config.toml
n_layer = 10
d_model = 320
n_experts = 64
experts_per_token = 4
d_expert = 48
d_shared_expert = 128
activation = "squared_reglu"
moe_layers = [0, 1, 2, 3, 4, 5, 6, 7, 8, 9]
router_score = "sigmoid"
normalize_top_k = true
routed_scale = 2.5
balance_loss = 0.00273
balance_bias = true
init_std_router = 0.0173
lr_router = 0.000549
vocab_size = 19884
norm = "rmsnorm"
norm_eps = 1e-06
tie_embeddings = true
optimizer = "soap_variant"
lr = 0.00273
beta1 = 0.95
beta2 = 0.95
batch_tokens = [16384, 32768, 49152]
seq_len = 256
train_tokens = 225600000
steps = 7595
dataset = "wikipedia_en"
Below are experts of layer 4 (counted from 0) of a mixture-of-experts language model. Rows are named router (the router's row for the expert), gate (a neuron's input weights, with its number), up (a neuron's input weights, with its number) and show model dimensions 256-319. Each number is 200 + 20 x the weight over its row's rms, rounded and kept within 0 to 999.
After each expert's rows: "gets" lists some tokens that make up at least twice as much of what it gets as of all text; "comes after" lists some tokens at least twice as common just before its tokens as in all text. This comes from a sample of Wikipedia text that the model never trained on. Tokens count by the router's weight.

# expert 62
router,200,214,218,229,190,168,176,206,228,173,173,204,225,162,198,161,178,191,175,182,241,197,231,186,190,241,196,187,176,174,186,202,182,209,199,163,178,245,190,235,224,197,224,195,192,214,212,216,194,201,209,189,205,214,206,220,171,176,187,214,216,200,180,197
gate0,194,208,219,233,174,181,165,202,211,209,227,190,187,209,206,217,177,202,194,204,233,160,239,169,209,201,220,213,182,189,203,222,196,193,203,195,179,217,209,184,229,207,195,185,203,201,209,210,218,219,196,185,198,199,191,188,225,225,193,186,187,193,198,200
up0,212,197,194,191,229,215,222,213,175,201,176,216,208,190,185,176,237,205,212,199,190,209,161,235,190,180,161,204,223,192,187,178,194,205,197,179,222,189,194,224,149,196,201,208,205,204,200,176,183,210,205,216,188,191,216,217,190,182,201,200,220,182,199,208
gate1,203,209,230,189,225,174,184,234,185,192,207,214,231,190,230,194,191,191,200,187,221,251,216,191,167,215,180,197,190,218,199,209,232,213,190,198,219,219,210,175,214,189,228,194,166,197,219,255,182,201,157,195,221,193,207,192,203,201,157,163,237,220,212,195
up1,196,210,232,191,211,174,189,246,174,197,191,224,217,195,237,200,199,185,201,180,214,243,211,181,181,221,194,192,195,205,197,204,226,210,208,194,209,217,205,163,214,189,239,194,169,201,216,245,183,207,171,189,211,192,214,196,208,208,168,168,228,199,218,212
gets: ",", ")", " |", " was", " is", ";"
comes after: ",", ")", "2", "1", "0", "3"

# expert 53
router,182,175,183,202,194,186,168,202,220,220,208,170,184,183,185,141,166,182,186,201,215,187,204,214,202,230,188,215,169,187,205,213,207,196,188,199,194,219,207,211,212,224,198,158,195,201,229,196,181,208,193,195,206,192,217,208,210,206,200,223,171,186,218,187
gate0,184,179,196,184,186,183,185,199,198,227,207,205,182,216,176,173,189,173,201,180,210,172,181,210,211,254,194,186,189,192,205,208,219,213,204,218,199,192,178,200,208,178,205,178,225,199,218,196,179,215,185,214,204,220,207,236,189,222,203,221,210,184,218,191
up0,194,193,211,193,210,199,234,161,208,177,244,207,221,200,211,189,200,174,208,193,186,193,203,162,177,167,195,193,243,202,205,191,221,195,199,169,196,222,205,183,228,215,197,251,206,182,194,198,215,222,208,205,224,234,224,191,188,202,179,170,201,193,195,195
gate1,210,205,198,225,145,206,202,217,200,181,183,192,229,175,195,168,216,214,204,212,217,201,182,196,192,205,193,182,217,176,194,205,225,212,228,218,194,185,220,180,177,225,172,198,237,194,203,204,207,156,229,203,186,204,184,197,188,214,169,203,177,233,193,240
up1,182,197,207,167,251,192,193,174,201,215,207,197,170,212,219,231,163,195,212,196,179,195,213,194,206,212,203,222,184,214,192,194,184,190,175,172,208,221,192,223,225,192,234,213,168,206,199,197,185,244,194,187,217,191,215,209,205,196,230,203,210,179,208,159
gets: " ", " a", " the", " The", " A", " an"
comes after: " in", ".", ",", "|", " In", "In"

# expert 14
router,219,212,226,197,208,155,200,215,202,210,194,183,169,175,190,226,171,203,170,187,234,182,178,170,188,172,172,197,196,240,191,169,198,196,216,191,215,188,178,210,211,208,199,163,196,181,180,232,207,190,193,215,172,220,215,190,206,221,146,218,212,184,205,226
gate0,182,187,213,231,174,188,200,207,200,185,158,197,192,139,243,210,188,196,185,163,210,158,182,198,209,215,191,233,204,224,203,146,174,186,192,209,231,223,205,196,184,182,198,189,227,190,224,205,197,221,228,201,185,176,175,205,191,250,187,209,219,199,204,209
up0,189,191,209,235,181,188,189,212,188,178,152,193,192,153,236,216,187,181,193,165,198,168,181,199,199,208,197,230,202,238,198,136,181,193,189,202,233,227,197,201,168,188,192,181,228,198,218,206,199,211,217,201,182,186,165,208,188,273,180,217,226,195,207,201
gate1,171,219,209,190,188,209,207,232,212,187,194,163,226,210,181,199,178,200,166,185,187,207,186,193,227,200,177,182,191,247,193,206,176,196,189,203,185,154,197,212,221,231,190,215,188,215,220,247,241,236,203,213,213,203,216,203,207,208,219,211,180,194,194,181
up1,184,221,217,201,192,201,191,243,206,196,189,157,231,202,174,202,178,193,181,181,182,209,178,191,211,201,197,197,205,242,185,212,188,196,193,217,174,174,185,220,222,242,198,220,190,205,217,235,234,213,203,217,201,217,209,211,196,203,225,216,189,192,192,179
gets: " |", ";", " was", "\n", " had", "|"
comes after: ")", "0", "1", "2", "3", " |\n"

# expert 22
router,225,169,199,221,157,218,177,216,217,193,216,210,221,200,176,182,196,173,192,189,193,194,222,186,196,181,219,185,192,218,231,234,201,178,201,201,192,208,225,220,212,216,223,195,175,203,244,184,208,173,215,184,171,172,188,214,216,224,194,198,230,167,196,158
gate0,196,203,223,215,150,181,189,196,214,186,187,220,205,183,216,212,228,176,238,200,217,198,214,188,201,251,207,225,184,179,208,172,200,223,203,204,189,162,206,196,197,213,232,204,165,207,184,214,187,223,183,203,201,180,215,199,205,239,206,224,221,180,201,193
up0,229,197,180,220,218,253,238,203,189,214,205,200,176,204,198,192,201,174,204,216,181,230,198,183,177,196,223,193,219,204,190,195,202,161,201,205,204,182,166,198,217,200,188,187,182,219,210,223,209,160,178,206,198,174,189,203,235,167,197,171,167,184,163,192
gate1,198,208,206,185,208,183,210,175,251,190,179,216,185,170,197,182,188,215,196,190,196,180,175,200,197,211,239,207,194,199,199,188,179,251,164,202,191,219,175,242,210,209,216,213,204,210,190,253,239,197,245,160,193,225,197,207,170,204,209,204,176,224,213,210
up1,184,205,179,227,174,216,190,207,181,199,215,167,245,198,178,180,199,195,201,217,176,173,211,221,213,210,193,188,213,232,213,195,215,176,205,187,201,222,202,212,203,176,197,217,175,223,213,201,181,185,164,207,193,146,204,222,220,203,189,212,192,214,173,215
gets: " ", "\n", "==", ")\n", " be", " those"
comes after: " |", "|", ";", ":", " in", " /"

# expert 33
router,196,198,171,221,217,197,231,170,190,181,194,196,212,192,221,186,219,231,158,169,223,227,224,184,200,178,183,200,223,209,195,191,196,203,227,169,238,216,162,210,199,207,191,204,171,215,180,183,211,167,184,218,198,197,211,202,190,222,207,217,202,183,201,219
gate0,239,200,246,200,185,200,193,185,206,220,165,200,217,188,209,161,196,208,183,221,205,220,219,180,179,181,190,203,199,230,180,213,225,164,194,163,213,198,171,182,232,184,201,212,206,214,209,214,240,201,180,198,150,224,228,196,184,180,202,226,164,220,213,203
up0,171,194,160,195,213,219,211,219,211,188,214,195,197,200,216,216,173,203,234,153,198,172,192,234,223,217,221,207,207,197,209,188,161,212,202,228,203,208,203,196,167,204,196,185,213,216,190,177,155,189,216,192,247,186,194,227,223,221,210,183,240,184,210,205
gate1,202,198,212,202,190,181,193,184,245,186,197,195,205,194,204,176,222,192,237,161,201,159,193,225,169,209,212,186,176,210,177,176,184,193,189,215,250,190,184,247,242,226,242,180,244,237,223,231,219,203,219,230,188,218,218,220,196,176,215,236,181,196,207,224
up1,222,197,220,178,199,170,164,196,214,180,201,172,193,192,145,211,222,222,212,185,210,183,183,216,171,234,199,192,191,174,173,205,182,173,221,220,185,167,176,202,223,206,191,180,243,180,198,231,190,196,207,230,200,214,189,190,186,226,196,239,149,193,186,181
gets: ".\n\n", "\n", "201", "\n\n", "200", "202"
comes after: " ", ".\n\n", " (", "–", "\"", " |\n\n"

# expert 26
router,217,211,210,184,205,189,209,213,183,209,182,189,213,198,194,210,205,211,208,223,219,212,218,223,219,207,204,194,212,191,175,203,220,242,176,207,156,219,189,239,234,242,200,212,190,214,197,200,209,199,238,240,203,244,196,212,206,204,195,152,209,254,208,193
gate0,203,222,201,199,205,170,203,217,223,237,194,226,192,146,224,236,202,233,203,227,177,204,210,221,203,181,210,174,193,191,192,194,218,204,240,215,179,218,182,211,166,205,219,190,219,251,222,242,210,193,171,214,178,209,211,192,194,177,194,202,235,223,209,161
up0,200,214,191,193,211,154,198,218,211,224,198,229,203,153,218,230,202,252,200,239,184,218,212,212,207,188,211,144,196,188,194,194,239,207,225,214,191,213,167,203,160,193,228,181,225,234,214,214,218,193,172,210,185,203,214,205,202,191,206,202,247,227,196,181
gate1,213,253,187,210,184,212,189,170,245,219,214,191,188,174,175,171,222,200,217,181,176,204,221,188,206,221,177,202,190,217,173,186,188,205,175,205,188,178,198,207,203,196,184,187,218,184,185,202,201,207,202,200,170,208,171,224,202,171,180,192,236,203,173,179
up1,227,239,194,193,175,216,189,173,243,222,214,193,199,172,178,166,214,187,223,179,191,201,226,188,211,203,189,205,188,215,174,172,165,204,171,216,190,180,194,207,203,201,187,195,217,178,176,200,195,215,210,207,157,201,164,221,214,185,182,192,221,202,165,181
gets: "-", "\n", "|", " |\n", ")\n", ".\n"
comes after: "\n", " |\n", ")\n", ".\n", "==\n", ";\n"

# expert 55
router,212,212,216,204,200,159,218,215,213,189,211,183,167,201,185,221,178,200,196,176,229,188,176,167,193,185,164,186,178,232,205,184,201,209,213,181,227,169,189,191,205,198,216,202,229,205,192,274,208,171,213,214,175,217,217,210,210,210,186,210,208,198,213,232
gate0,202,193,238,230,239,180,162,212,243,187,172,208,194,192,191,172,180,198,191,199,224,207,195,232,218,174,186,208,248,210,204,199,182,170,216,224,162,183,220,212,177,192,240,200,165,199,186,213,195,215,227,200,211,180,174,175,207,186,195,210,194,180,218,233
up0,206,202,174,168,167,217,224,192,150,193,223,187,200,206,204,225,215,198,218,195,181,202,213,180,176,216,219,186,152,188,197,201,211,224,185,160,242,221,186,189,226,225,170,186,233,210,219,188,212,190,173,193,191,213,229,226,191,216,202,181,203,214,182,158
gate1,181,230,191,228,183,204,213,218,195,182,197,186,210,169,203,187,191,203,218,167,201,207,158,171,228,235,188,182,169,183,187,172,215,224,150,178,231,197,201,178,194,202,230,201,224,218,187,236,232,205,201,211,184,178,191,206,185,203,206,208,208,226,222,205
up1,220,173,209,178,221,193,194,181,196,224,200,214,191,236,191,186,199,198,165,229,186,192,238,214,166,167,215,215,245,221,205,234,190,180,243,227,165,198,207,219,202,204,161,185,182,178,223,164,176,187,195,200,218,229,211,199,204,192,199,187,204,176,182,193
gets: " |", ";", "|", ":", "-", " were"
comes after: "0", ")", " |\n", "1", "2", "3"

# expert 28
router,148,189,201,212,216,216,214,209,212,208,208,172,225,197,178,218,197,189,161,206,230,219,201,192,200,187,174,175,158,179,221,206,199,178,187,189,200,159,190,222,195,224,201,213,192,236,213,222,222,176,181,181,182,183,212,207,242,204,212,211,184,236,222,183
gate0,196,201,163,198,188,210,198,221,179,206,195,200,223,169,206,204,182,181,205,194,192,168,180,207,249,195,173,201,185,221,222,184,197,161,194,178,200,182,204,215,219,209,221,176,196,169,200,216,188,210,216,186,208,184,186,206,206,227,204,217,212,206,221,204
up0,214,218,162,207,176,200,207,208,196,194,205,203,208,194,195,203,191,168,201,206,199,164,196,205,242,190,186,201,191,212,216,175,195,174,206,176,190,193,194,208,228,215,221,188,187,192,209,230,193,188,224,197,188,186,199,202,224,218,208,226,222,203,203,193
gate1,236,193,223,211,199,191,215,216,214,213,177,193,185,218,235,199,202,207,208,178,190,203,157,190,191,157,202,255,218,214,191,186,192,223,212,198,216,216,171,193,188,185,185,206,171,235,216,192,193,212,232,199,206,211,199,192,203,222,186,162,224,189,155,225
up1,175,206,203,182,201,211,199,196,215,214,201,224,214,192,187,215,201,173,188,199,206,197,238,224,220,262,187,153,194,196,233,222,212,194,194,194,198,186,230,191,219,182,214,181,222,195,197,214,201,181,177,210,179,215,201,222,175,179,220,220,177,230,229,162
gets: " –", " -", ":", " as", " —", " The"
comes after: " |", ",", "-", ":", ";", " was"

# expert 37
router,199,195,198,179,231,228,213,187,198,198,209,162,175,209,217,211,200,206,210,178,190,204,209,219,161,194,169,182,200,185,206,217,192,189,202,163,185,187,224,187,183,222,199,209,198,196,187,220,219,181,189,194,228,210,207,221,169,212,234,183,192,181,204,213
gate0,217,200,242,166,187,235,175,186,202,169,184,208,205,230,192,230,233,219,216,225,208,235,221,187,194,259,173,220,183,181,197,182,202,201,180,190,162,178,231,184,227,217,210,199,194,206,217,237,205,173,196,189,221,236,216,191,195,203,181,196,223,208,203,232
up0,215,188,213,147,192,229,183,176,196,169,176,193,202,230,201,241,219,231,234,225,205,222,220,173,191,276,166,211,201,181,195,193,198,191,166,202,175,187,228,199,225,203,211,216,204,204,214,230,220,168,208,175,224,231,211,191,185,203,198,195,232,193,199,223
gate1,198,211,213,175,208,207,209,172,188,214,161,225,205,196,220,158,196,186,167,183,213,209,196,187,225,174,172,230,242,203,188,207,221,229,202,195,210,182,222,236,223,226,224,201,209,178,184,225,189,219,213,210,197,190,201,196,203,172,191,236,209,197,187,186
up1,212,231,227,163,212,217,211,174,194,222,158,220,211,193,224,160,196,195,171,180,219,200,205,183,229,187,171,228,241,210,189,200,222,226,204,195,204,188,220,223,227,222,222,197,221,179,188,227,186,215,210,208,205,184,200,206,213,179,185,237,211,210,187,185
gets: ":", " by", " John", " August", " June", " September"
comes after: " |", ":", " by", " on", ";", " for"

# expert 39
router,199,182,221,198,224,216,171,236,199,215,196,192,180,209,219,188,214,149,204,179,175,176,207,182,184,218,230,204,200,187,197,219,214,213,173,156,185,234,200,192,184,174,206,199,184,191,236,199,226,218,236,229,217,176,198,207,218,148,183,244,200,211,207,230
gate0,218,182,222,191,201,215,201,204,191,187,202,193,194,224,192,182,158,201,214,187,214,196,195,161,217,216,204,177,198,233,210,163,201,216,210,212,223,208,221,256,166,204,234,162,192,193,207,228,197,177,185,189,189,240,199,182,187,216,214,185,198,205,207,209
up0,189,187,215,180,168,186,207,175,208,227,174,216,207,199,249,187,250,200,210,190,211,180,224,203,219,169,191,207,204,179,178,229,175,222,166,193,216,208,141,203,219,188,217,194,214,225,171,229,192,188,247,195,196,180,167,235,199,188,210,214,195,194,175,175
gate1,180,205,195,186,193,189,195,213,217,205,169,173,191,218,187,186,214,179,200,208,194,175,212,185,185,193,186,164,202,214,191,236,175,195,182,168,182,222,203,174,203,158,195,198,163,197,217,184,202,174,255,169,221,234,215,198,207,218,204,184,219,223,200,219
up1,219,191,204,214,211,209,193,176,171,199,230,217,194,184,215,191,191,221,201,188,214,212,187,210,209,208,213,232,194,200,217,154,233,202,221,216,214,164,204,234,197,236,197,201,232,207,189,210,194,227,164,212,181,175,171,207,187,169,196,194,170,192,194,182
gets: ".", ",", " that", ".\n\n", " which", " it"
comes after: ",", ".", " time", "s", " However", " years"

# expert 32
router,224,170,201,223,199,203,167,208,195,164,203,164,203,211,189,183,158,176,178,206,179,237,186,200,173,199,217,179,223,203,189,199,223,181,164,199,225,207,219,240,191,225,229,203,185,189,219,213,209,212,193,191,187,176,180,199,209,229,202,176,198,171,197,190
gate0,218,216,216,208,216,179,183,208,160,224,204,184,216,177,169,223,174,178,219,216,193,191,216,189,165,174,221,229,181,187,212,197,197,198,205,175,221,175,230,190,227,191,209,204,190,206,216,213,167,206,193,185,218,201,173,188,194,221,189,163,206,214,198,200
up0,209,218,219,201,220,179,188,216,166,217,208,189,220,167,163,229,175,184,217,217,188,189,221,189,163,178,214,227,186,195,206,203,204,200,211,168,224,176,235,193,227,182,211,208,184,202,212,210,175,216,199,186,217,204,179,183,193,226,199,161,198,208,204,201
gate1,227,226,216,212,179,206,183,193,206,156,212,229,178,192,185,156,167,215,192,188,236,218,186,229,188,226,211,191,198,177,208,206,196,196,174,208,234,206,207,210,153,219,192,196,231,152,213,220,207,238,241,207,174,216,180,201,206,223,206,184,218,208,231,247
up1,177,174,185,191,232,197,217,207,190,247,188,177,220,210,212,244,249,184,217,202,170,183,217,184,214,178,201,214,202,223,203,200,201,224,226,188,171,188,195,196,253,185,202,217,172,253,184,181,195,160,157,198,222,200,219,195,204,177,180,214,178,196,168,171
gets: " ", "–", "200", " U", "202", "=="
comes after: " |", "|", ";", ":", " in", " /"

# expert 63
router,228,223,206,188,193,222,212,168,239,211,193,206,223,185,200,166,213,200,162,194,213,223,190,210,227,204,216,230,172,210,205,177,203,178,217,221,195,191,175,181,242,184,207,186,227,199,178,195,237,158,217,201,172,195,235,192,208,194,169,172,214,191,204,194
gate0,220,213,204,254,195,242,234,197,208,197,191,209,199,144,203,191,189,164,188,187,226,187,175,213,193,226,205,178,218,243,189,224,226,212,217,218,209,213,182,222,201,237,217,209,176,222,216,210,199,191,230,169,173,240,212,207,211,190,210,198,187,185,184,213
up0,195,198,207,143,210,150,160,204,208,196,216,184,198,242,197,198,221,245,203,213,188,222,230,178,192,175,208,213,162,170,197,191,160,192,179,181,186,172,216,192,211,181,191,196,210,197,189,203,183,211,186,206,226,150,206,213,200,206,199,190,217,226,222,196
gate1,252,191,216,206,160,203,204,215,205,204,205,201,212,215,192,181,238,203,167,217,207,206,205,200,191,242,225,208,203,199,193,225,203,202,181,230,167,208,186,204,169,206,219,197,218,194,203,216,215,204,200,189,203,189,220,206,218,198,199,222,219,186,190,180
up1,145,195,188,181,237,192,193,184,195,188,190,198,189,195,213,214,150,198,237,185,180,197,198,198,211,154,169,187,189,202,188,184,182,202,226,173,229,203,228,196,235,185,182,202,188,206,197,183,192,201,202,209,197,217,180,193,182,199,211,187,189,211,203,230
gets: " the", " of", " his", " for", " from", " in"
comes after: " of", " in", " to", " on", " for", " from"

# expert 51
router,199,224,204,239,183,205,230,191,226,205,173,187,215,220,229,192,198,177,180,146,240,198,187,220,218,195,165,206,212,189,163,229,192,223,195,187,176,198,212,223,224,187,224,217,192,181,181,226,186,182,207,194,153,202,212,199,227,212,217,220,208,195,225,236
gate0,199,215,213,205,200,180,219,198,213,241,200,218,206,188,159,191,186,192,218,221,191,197,225,174,212,211,180,171,211,198,191,216,201,213,207,200,191,182,163,180,189,218,230,208,209,181,175,201,175,224,234,203,190,238,180,185,212,175,190,180,226,224,213,195
up0,192,172,172,188,201,206,168,194,201,167,208,167,195,196,242,210,203,201,189,164,194,206,174,228,205,192,220,243,175,190,209,194,188,197,186,190,188,206,222,205,210,175,165,200,196,222,214,206,216,170,170,183,201,188,221,209,173,229,192,210,173,186,191,223
gate1,202,197,210,187,176,207,236,193,252,202,182,170,229,218,222,174,200,214,198,208,127,210,162,204,200,206,205,231,205,240,209,249,212,234,202,176,227,200,202,209,193,200,183,215,220,221,184,177,187,186,184,223,191,211,199,195,219,233,197,206,186,183,185,190
up1,203,202,201,196,218,212,170,213,148,204,216,215,186,179,171,206,200,201,198,214,253,183,228,193,203,203,210,167,213,175,194,155,189,197,192,226,172,192,188,183,203,209,212,184,178,174,214,242,220,201,229,172,204,192,184,204,196,174,210,188,202,215,198,209
gets: "|", "-", " |", " the", " and", "==="
comes after: " |\n", "\n", ")\n", ".\n", ".\n\n", "\n\n"

# expert 45
router,200,184,232,183,228,220,179,219,249,200,174,180,209,157,200,195,210,183,174,212,181,186,205,196,214,193,189,212,202,206,191,216,203,193,199,201,203,199,211,233,237,238,210,218,199,211,190,193,203,201,217,200,211,206,191,225,194,178,173,204,187,227,240,205
gate0,208,195,206,212,195,218,218,199,227,219,232,204,190,229,235,186,181,174,199,165,184,265,198,196,214,172,175,216,177,227,194,191,195,200,179,170,212,257,204,233,196,192,197,207,198,201,216,185,196,183,181,212,228,185,211,190,141,199,206,195,207,224,214,218
up0,185,198,179,205,204,176,164,200,170,199,166,204,206,174,185,197,219,215,208,236,208,129,193,184,179,233,227,179,230,168,205,197,214,218,220,234,195,133,192,179,207,214,215,180,182,192,191,211,213,206,201,202,194,208,174,211,239,203,197,212,184,172,193,185
gate1,206,203,199,200,217,210,164,212,235,210,187,217,177,216,213,168,177,204,190,187,160,162,195,207,216,172,211,208,200,179,174,193,218,200,178,191,180,199,169,193,217,223,171,219,187,227,192,199,211,213,224,201,197,204,208,203,183,199,195,228,143,199,203,227
up1,181,203,220,215,184,202,230,172,171,178,192,187,216,186,193,230,213,181,202,211,224,228,199,176,188,195,189,193,198,199,220,220,191,206,215,201,227,199,222,204,184,180,225,178,210,185,215,196,188,193,189,198,186,182,189,201,223,196,201,175,253,196,202,177
gets: "0", "1", "2", "3", "4", "5"
comes after: " ", "201", "200", "202", "–", "199"

# expert 25
router,192,188,191,195,227,171,225,171,236,168,181,172,207,222,195,186,212,229,181,198,257,198,192,224,206,253,174,204,182,204,187,187,177,183,187,209,189,207,205,188,214,217,227,197,196,219,206,206,238,188,200,188,214,204,206,222,179,202,225,210,213,198,173,176
gate0,185,199,197,210,181,232,214,195,228,198,211,245,210,203,223,190,208,217,193,156,205,201,202,214,167,219,185,213,183,226,175,190,211,180,200,183,211,211,184,204,208,162,214,199,192,216,193,213,201,241,190,191,184,199,185,221,189,165,208,193,173,207,150,206
up0,208,212,196,191,209,177,196,204,169,207,194,151,189,201,171,216,204,190,220,227,191,229,197,198,240,188,220,205,211,173,210,200,189,225,191,221,193,187,225,201,199,247,182,193,199,200,208,178,207,163,209,202,202,215,216,181,214,230,213,210,225,206,244,179
gate1,157,197,203,219,203,188,206,146,218,199,196,206,194,183,204,192,178,193,204,204,177,220,199,222,190,176,179,218,198,190,173,230,212,170,204,168,210,200,214,215,185,226,185,239,195,207,200,225,228,191,235,193,211,218,196,175,180,190,219,181,192,199,227,231
up1,165,176,184,209,212,197,206,153,216,198,205,193,199,204,211,183,186,205,199,215,193,230,230,216,180,205,190,226,203,184,172,237,186,168,177,165,207,198,235,200,176,223,151,227,184,194,206,205,210,199,211,183,212,211,190,182,169,179,217,185,198,205,212,209
gets: "201", "200", "202", "0", "199", "1"
comes after: " ", " (", "–", " at", "1", " Born"

# expert 30
router,195,191,201,218,211,190,193,212,209,220,193,158,181,204,201,184,224,162,174,184,183,203,192,185,161,200,220,164,204,206,188,165,191,231,148,187,153,195,179,190,169,212,198,166,188,170,230,209,170,209,166,187,235,172,226,198,169,215,219,179,174,190,183,231
gate0,182,199,218,202,195,185,177,236,194,225,186,199,191,190,191,213,183,217,219,171,213,177,191,180,193,203,217,210,194,184,211,170,214,202,195,188,136,228,191,199,189,220,207,172,192,198,184,219,199,230,193,186,199,195,221,208,168,175,190,171,197,195,222,223
up0,165,200,211,202,203,185,172,247,198,246,186,194,200,199,191,221,174,206,200,173,217,176,196,190,202,217,212,210,175,180,204,176,206,208,196,195,138,235,188,201,188,218,219,181,192,195,175,207,203,226,207,181,187,188,215,185,167,174,177,182,183,198,212,218
gate1,197,213,185,173,183,205,187,166,213,185,153,212,165,206,216,167,172,181,193,225,227,210,181,155,204,223,173,246,191,182,195,226,216,200,167,205,176,195,209,177,201,203,197,206,168,215,196,254,206,198,190,203,173,206,176,218,178,215,196,197,181,189,205,195
up1,192,193,194,210,218,191,205,233,185,204,238,193,241,191,179,241,224,214,203,193,184,181,216,242,198,183,231,160,204,204,219,181,189,207,237,194,223,209,199,232,185,194,203,184,223,183,207,157,194,203,201,193,232,204,221,186,213,179,198,204,219,213,190,209
gets: " he", " \"", " He", " it", " his", " who"
comes after: ".", ",", " \"", " and", " that", " where"

# expert 59
router,219,215,184,172,213,208,212,203,215,198,219,181,208,219,172,184,214,222,214,139,232,230,178,167,217,194,229,243,202,206,194,174,194,188,202,217,191,231,205,176,194,197,179,200,222,232,194,210,203,155,173,217,202,187,215,208,192,187,214,224,214,226,193,201
gate0,207,208,197,206,204,206,206,203,228,218,186,209,176,195,197,198,182,152,202,212,188,167,160,188,210,187,246,193,250,228,184,169,208,225,219,204,204,182,186,191,186,241,173,177,199,229,182,217,210,158,188,224,179,185,176,195,197,172,187,225,196,221,190,240
up0,216,204,188,180,209,205,200,213,237,239,190,208,195,206,209,189,198,149,209,193,197,182,172,193,215,184,261,210,233,181,168,192,216,202,243,197,189,186,183,187,193,246,191,193,200,209,206,214,233,176,195,211,190,207,205,198,209,173,195,193,173,228,209,244
gate1,205,212,221,210,200,137,211,168,174,201,138,188,224,181,215,171,227,174,170,201,217,193,199,201,194,195,208,219,209,179,188,188,179,204,182,185,207,220,204,186,182,178,199,186,212,218,212,227,225,200,190,237,168,230,200,208,232,217,179,178,178,173,181,228
up1,187,182,204,218,205,222,197,199,196,212,200,218,179,221,224,179,173,236,214,197,219,235,215,209,181,203,222,209,203,220,180,200,194,184,206,215,177,197,239,204,204,219,206,199,172,190,167,170,173,188,205,210,237,191,188,206,204,174,231,238,221,210,191,207
gets: " the", " a", " and", " The", " an", "The"
comes after: " of", " in", " to", " for", " on", " with"

# expert 29
router,202,191,194,185,232,204,201,203,227,178,198,194,160,196,173,182,211,211,156,214,201,202,199,221,197,254,194,192,193,215,248,187,195,193,188,213,196,216,182,210,151,207,212,188,205,187,185,206,225,180,171,202,217,194,191,189,187,201,222,201,193,188,186,183
gate0,186,181,220,190,209,185,194,201,189,212,248,185,189,209,189,207,198,174,193,219,197,233,184,207,186,209,231,202,205,197,192,204,207,185,183,181,193,214,211,208,196,198,226,183,211,188,216,201,202,187,164,185,212,221,184,225,189,208,196,186,184,168,226,210
up0,174,187,232,195,207,189,203,195,191,206,248,193,185,203,182,213,204,179,192,209,195,231,193,202,181,202,220,191,205,203,185,219,199,192,182,174,200,210,215,210,195,204,234,188,212,174,218,193,210,175,167,193,205,221,186,213,181,216,202,190,179,169,232,214
gate1,171,191,212,183,197,168,190,188,187,227,181,202,216,213,152,171,178,221,190,194,204,174,203,182,200,213,185,198,211,190,202,175,218,217,211,199,218,188,175,261,217,184,171,180,207,209,223,239,207,181,195,239,192,172,231,208,207,203,183,214,183,200,196,181
up1,174,195,206,184,211,175,178,189,185,219,180,202,212,209,156,179,171,220,198,192,202,166,209,174,202,199,181,201,205,186,214,166,221,220,208,197,213,205,181,258,220,175,175,181,211,217,232,248,213,186,198,240,198,177,219,207,203,205,187,212,197,210,189,170
gets: "1", "2", "0", "4", "3", "5"
comes after: " ", ".", "–", " (", "|", "′"